config.yaml
num_hidden_layers: 15
hidden_size: 128
n_experts: 128
experts_per_token: 2
d_expert: 64
d_shared_expert: 64
hidden_act: "squared_silu"
moe_layers: [0, 2, 4, 6, 8, 10, 12, 14]
router_score: "softmax"
normalize_top_k: false
routed_scale: 1.0
balance_loss: 0.00276
balance_bias: false
router_cosine_scale: 14.0
n_groups: 4
groups_per_token: 3
init_std_router: 0.0302
lr_router: 0.000659
vocab_size: 8192
norm: "rmsnorm"
norm_eps: 1e-06
tie_word_embeddings: false
optimizer: "muon_variant"
learning_rate: 0.00585
beta1: 0.9
max_grad_norm: 0.5
batch_tokens: [65536, 131072, 196608]
max_seq_len: 1024
train_tokens: 628000000
max_steps: 5284
dataset: "wikipedia_en"
Below are experts of layer 12 (counted from 0) of a mixture-of-experts language model. Rows are named up (a neuron's input weights, with its number), down (a neuron's output weights, with its number) and show model dimensions 0-127. Each number is 500 + 25 x the weight over its row's rms, rounded and kept within 0 to 999. Numbers have three digits each.
Before each expert's rows: "gets" lists some tokens that make up at least twice as much of what it gets as of all text. This comes from a sample of Wikipedia text that the model never trained on. Tokens count by the router's weight.

# expert 51
gets: " |", ")", " Stadium", " Arena", ";", " Center"
up0:523538464492488489518502503510485514473497480496506495475482547451495471516473513482488450512482497540466489495533547511520491499506463525497408506532512464499479476553499469462489518508510512481501457471519493485513530510524566502501505527476489544487480510504435502481513519499506506508487485470504490500466504492487503531484511507454537474506462502502470484445512504499460473518523
down0:438521513477544501482496533517439530483502526551533530502490516528479495500490473530485509539442537516503479474498488489517517514545473533534474447526508507483510472511471508455508492467510500514529485498507484521508518517499519506506513482489519545507542529491524547500514513514497530524494520480488507471494456501474485475509476515538510500517536500438508453501507474550512538504494
up1:470541492522514520476500471451483533481568495470516519465496468503461497479489502498496502491531501466510530563489510567520485545435528506476471484503506473497500503516480493492514512485539479468470483523481491531546558511524446519491516479505506496496546475474478494500495529487503493475500499493546472516528511519473484525507523497470484486466524500507520505496489490487526461455498
down1:428484477468481508537468488498533526517461484509501461472527475520472441481525491486494526507509527506539467496508465512551519504507504472527476533497503499526516467537484488469536498533470482504503541528533464481521481527527523487507472487484497483532519497549456526479506500474538535498498493527480522538522489509478513477503500470523498501490533530474523477477493482501502538458543
up2:504516462495511510511503516552528489493445520494533512498483483516502468474519451502530537460530504576513499500511512549466524515501513514465478451490531510487486454515521540438528517527474460514500508487498521518520485504475493514531509508509508456523482482494486495495461499487429507530518516508494499524510473534529505484509492521485477466509540554513492462512534478495508498485500
down2:496578490474489512504499522521547480499517457500491496484498504462492507528518488557486496485494526533504499529500510496494483519488527478520511477471534489513500482484528512489497504524484490515519534486553543529559492506515460507505452479525460468476501482505512511588539479499471520525516514492468489491533517479476503517482544460495556504524479499496505513549523498520494499523461

# expert 24
gets: "'", "s", " his", " their", " her", " its"
up0:494487544529542490487497530508484469523454520521513499482522517517513496492540484511561508458490520518488542495533490513522507497518479478527517522467502501511450516514539504527494528546458505462418504459491491519496498511518484498463511537439471492503538505501514497504463461529479494489533489509521494474513447511474537487481517479488531468521478493511541501511464511487535506516501
down0:516499511488540499539536496514510477556521484508443462527525499502492515509483521524477499487540500509535490481510501463511466505510503500499525472505472522492480475555506538497473514516510457495521471527495528453530477501526531505493437509491494477516497531519513537481467526478474509484523503469507480480498544541513517486463462533478512490458467531531504532500563472512472539514513
up1:478531490501531488486489483497464436507511499499505486438544483499500498481501508505517506504563500502511459502497507519500491514431492521533491530472518531509527490492479542510443527506497453513541496517477504470502465506562539532538514521478507464487478447515529494536514486518530504512489512487533498485500501504513510542528499477511565487507501500465520515484493478529487547497492
down1:458508547473501451499545509491488507480511492477497487492506492481534564529525507487495496510530549509502511456557515481496519528501516519515528525497519538553544501533499478517481515487530465518520514493519488492521478546509500500540532515458504497479486489524536485507530525529510476508521500525442470499473511565462486468550509476488516517506510486502513469510493497523501536507542
up2:489514463537520478472507516504546542533470471487499555521534523472528489507550493576498506508495542485507465504495504512473484502546523513521496465475499543497518462470532475536520494510498495505501499533462491499499523472444484450497477534502493512495505478535489491508528524507511515482537539507511504463512515497473535565495504478526497477483494492487534483515520541510501527520469
down2:427536448518503460511520511523491500506475519423503535477490516500515478478504504479511541496465557500498501447496508535459491536472484521502537530519477464484476453510476477484479492504518489524512520534530499468501507498520480492512462499469531505483527494504507502490508484496470493502503511485486501515518515467521512496501443479539507478447508495535492489489510502567488484501549

# expert 63
gets: "19", "0", "1", "2", "3", "5"
up2:491530518466489506503469522499532541484475501529465512485492512533503515526550443479520492477508503475498508483526501513521466509471445535542481531454477525482510537537526484527492507509490435502519529487528500491495461526493490528506530490529456499493498500483482492495509509527466544497488510511516428503498486514480547523484528484504479526533460496559449492524490509508499475486496
down2:582522530494509509531508463517555480485508500504489505500495491491506501542516509514519492523522505484474484468466495467533489501551473473488543543477480460464529497526476520470476494489515487522475543492503482502512525433504466502493461432514518460512501505488509491488510477526493517535499495496472461481508542543485487498511508468507515559464512521480518515514485509477481484474480
up3:471498478506512497480473501518510490515545543435510508506527454528488496544540500459509536506480500515503514540515491489495466535497510475482495501529505505468503515523522511494508471515477476502554453539438464491492508465513487484463482491458539474555543525538537460480501493532510509495476456489516499529539462472518526477480480526479469512496518474490501491489509500492475478508489
down3:480477482536517520502478474517494516507501538496503465468471475462540542499492499496501486537477507541526558501508544525487504479537525487485558496515489424484525504490504518451514491513514491524492480475510528518550498521529528499530496477482506532510498504513511483490459528513476496498504501512482482484536468461500483449517497532475523504528499518519486495463483489466492475431552
up4:506528467474483497509488486532464528448476457498498497481512513486515525508541528514539487506492506544523483546484479516508462465468529506540498526490502549485466484510495467460485487516493519528522514502487543510510560491527502502494506487475513477518498479474501474536520517494522431524523513458480514487535504539545460459519516508467454488499485547514488482519529517510520501529527
down4:504455485498514519493492518484513482474497499462485554537520487547545483538467499496481482481507503497499504521483479527494511509496553485524530543478470529464502477447458558496485462482488512518550465455506481478470520498510506484535449488466511519481557522519529500502484492512483470478501438525475542522504501492501541493513476485522488509510500494525502490480525494537484508485462

# expert 12
gets: "%", "0", "1", ")", "3", "2"
up2:459524434492490496538465509505529485500464475549492560463486476487479498471521471501523533539505478484465522511474495505486478500510452487474527514495496508497503489532508504537527468512538537506534520502456547502531527502479514467491510479474520516487503498526456481503490477507471502499517482496474510490484515428466468484468470543486506524504490518470508463456523470524528519498513
down2:451505487488515484488496548478505453529487523523537521566499489466515549483493507477473497460459470463527496506516508483503465501491539509464511531511508493529461520459560546498496486545456511517477516490501468506515507475497490486505501476471485476519501506545513521460501486493520482522534462470473491494486495554487474495475532489522487484519460522510487451495531466494496519493485
up3:502476491504502515503486506522505490473503525504506489520499542499526490518480502538454485489507496455498531525515504504517446507500518531508524544476557502496494533502476511519484515517513470510547481547497480467502468447529569529452476532476498456505487477502527472525494503515517483467524503482481483456531485452488510533491508504496523508502473480510468472549506449468512470549472
down3:522449563490467489525534525495547510473515539502525497478493453479488468569508531492507492538497470498524489498483469515489523489489491443495509505488456468493518495517472480481500495511529503511532509535482519509540485504490536533520539471499452521484489514537501490488448501502486524513515535508524493519491476534499502494522454501485497531443555518465514487525507508497482505505459
up4:500454465485521534536488462472502498494546483484517503465524451499506491523490479505510480487558546516474515468475544457500477485513491496501526501505523470523434506529536479498555560510453473477493506466466507486505502487494489494513529481491502522509504511531479510477493523521508524492484513546547482487509475463525537505517507512496544499459516515481506505489494512433501484483519
down4:504495505518510501491507462511468539489475468527524511510518488469492513502516544514509520498466503513467453499529546482526548483504529475518497496521515510530507482512488467494520483514501519473491526508521545470467434487528503511543512523507483515490490533530505482475504460502529508517510468527536505561446533517517490494525459494516480483429482507504509460487487493503521502530573

# expert 15
gets: " |", "|", "  ", ";", " Inf", "oda"
up1:537477520500513491491513495507462498488450531525477522529446494497523485508493487519500505468494500483487482515488465514518509534475485495485481493507478496520463511484490455533484498506462513540495480508492478440511515498492482547467507486482493501484428528528474563530479502519525502507485459538536484515516535464583470457540503502517532477486477483482487531502513504513487512485464
down1:467503499493527522503501488513488552492494451521506500501502548423492527524469475481525555503475512539484514533482517519487528523510533519502509507496510471484475529500532505513502525477523471490473523555539488513489486517486529511516512466457496511493490478510537471470491484557439497482467458524525506493519462526538460524490522507467485486508487521484539484490519482494482495553504
up2:449497471480534518506506468486509488496526501490521510485482510543513563507486524521483494457466490502509526541486484486505503496517492502521561503533498537510508565472519571515530521545468513476535505538502504491500463521486524517527462476508513445517448505562497481499494510485518476492493526500496514505468517523513486512513497486523478496501490487540516485503475494450499551501461
down2:444503516518527504481514488506531490544524504547554492514503489503471492488514539534447510519504498476509489504493519494522486501557511487515498452502509481518520490514486481535526573476531524505530453534527463500506519515489479477494499496517522514496528499510526483518551477515450488517512457489502486491501499524505467552481496486473493488496524541555484489498539485545541457509503
up3:475496516456528512453512461491525499512473489512508496478509520524528525537501493507507512488523536510495483519508466536507514481474524500534483492469532506457506549495505458497472509489481510528462458490513503521492472494528539511478498491436524527521505500528462465472461468482483434546479495492513441486512517507474486514516492525519460495506508505539481542450520510475478530496461
down3:533493487526478499469484442471522469476510514549519522536495497505489519489503563519512503539472514483509498453491480487485483486494490465500462480532512484498482510499486473571501509494516505506466541501462493467504546537484480485501510473491489483519583478526511558526511473519535503505504507553520501528526505506483488493477471514504543497518541522507528515516527488504510464503533

# expert 64
gets: " |", "|", ";", " 2005", " 2006", "″"
up1:490513489470435484526509525537511508503511486529512484503503537444518545510503525534536512500489488471460502503426478509504485521522496477509492485495515546513503479523486520487466550524526552538482522520478473528471509506560515504540505463492491487443491498463494530480498484517510530511531455494546508492501513526523510491500503524512486484497499499483516471509493501482508568499459
down1:519490510522522493515505489532515481488499541459466533477546510488489459489529484499465462435508465529489516488515463507484517553516532509499500491540510491490476481477526475500481502526502535507511506509527483514536457487458472452533501523476488516530465529485489490491494519527495529526527507514508541465468511552525472494506537556553525488528512483517490503507507494542533468493517
up2:531483463497512496517511507514504492475508475481494478475480487478532485479496493469506495520493516469485511510523514487533463480545487463487464522524464456477553510506505507499487507477497458490516491519456510489526518527535489538484521497491497463463535438510538502538485486569494465485509508545501522454492519545495509503503505434498478485522541499470508495465467500467474474508454
down2:546521534545497527472524561516503488513518517544501424493493458523493497500544482531451502482477503482486506499522534503487516502522494501473469560523493525463505482512517510499486489454562486526524521537516516489487497499496486533497511487526507457525528515522507457460464525487514489479462480537499508512522487541497499476523518495504536501516545519512529476502484528491495509489461
up3:463513524511525496526502521552477498516482474471482512453511516473497524494493507513513480505467494484521513488489470495488521478501510528489474512474484496441457479515472465458490493535518481504455478526510504484507476504488539508476511504530542530455508508480496533498485481426510521478528487498511457468514520560520511542501479458484490498501447507506478501442555486481522508533476
down3:529481517510500488489471488444512478503487477540525503556513506514477526478515560500510521507522561476473514483496551500492497492474481486490492526437525514525563509514479514519506488535466539461505552473510541492537512490505488489524504502502516468480469499523518504484523503537522512536499497491490509540468499485490464469506497467492515518559504480556523499503516548501511470497508

# expert 121
gets: "000", " million", "0", "%", "6", "1"
up1:491524459509514451541518526493515510496474451512460504520490494498483521479488526479484490522470509477485482495546452452463457503473440530486516527504499498532511476491522503519487481514488492523475487459508486494522502572525511519496520525522490506533499524509506469484494470490470494516505511515524500482497532500514469502500529541469468550497485515480493566536532491455537500535537
down1:499505452525507488498444541511503485456556477480464475542496535467490511442475502509489494483499506495450459501523489485535486537544521461493477513486508499484472500480503511492463516513486489481524515489483502483534540500450497488490488528531435459488455490502514518510491511493534517537496528504523534480490516517526455505533499511530538478510512527530483522505508479519481546487476
up2:511479509514457531515520494531462486494546500494525493515471501464443452474528467531505518477495471519494487523521535490498500535471447468513439463496520490532492505487526504513516466501523524496517480448532500511488512459471509491481497473524482469525495525536502483548492500494499544511507502480469474495507477501558471504470506489463537517475470510520521518491532539513450464504498
down2:531534521490450468498525480489484485508483501495483511498515400542509517521492490478470479462505487431533509513485518494515501482529512486507455537503526535502500497505529477549506532536505531509487502475499508466463547483486520497524454457489503496492464516509488513537535492497482508508495488523491512514468521485530508478507524538564511448520488494510448481508502494505493513510516
up3:499477438498547519476513484462490516483449488551494478474497501482474492488495483501501469491456504477520496514470498517543515494475520471529512522473531466494502523534518493490512488457502477509503512515457488542528483459482530466492445545492499502450528460501486514496512530502495476481493517481488499492518543491494502514461497475449487479504533559534535525501526456468463506503481
down3:504469488531513534474487492549557505489505518535480514518461440481473505510496480485468479541473489481483476479527472511488448518503491489527502477499494516474473500500516535480531449505469470480493503511510522540466479500501513519455538488501460467494514488546465473459488512501512485433536503487501516486520468463485481495527525541502541525525515451482470507524492526518509509504504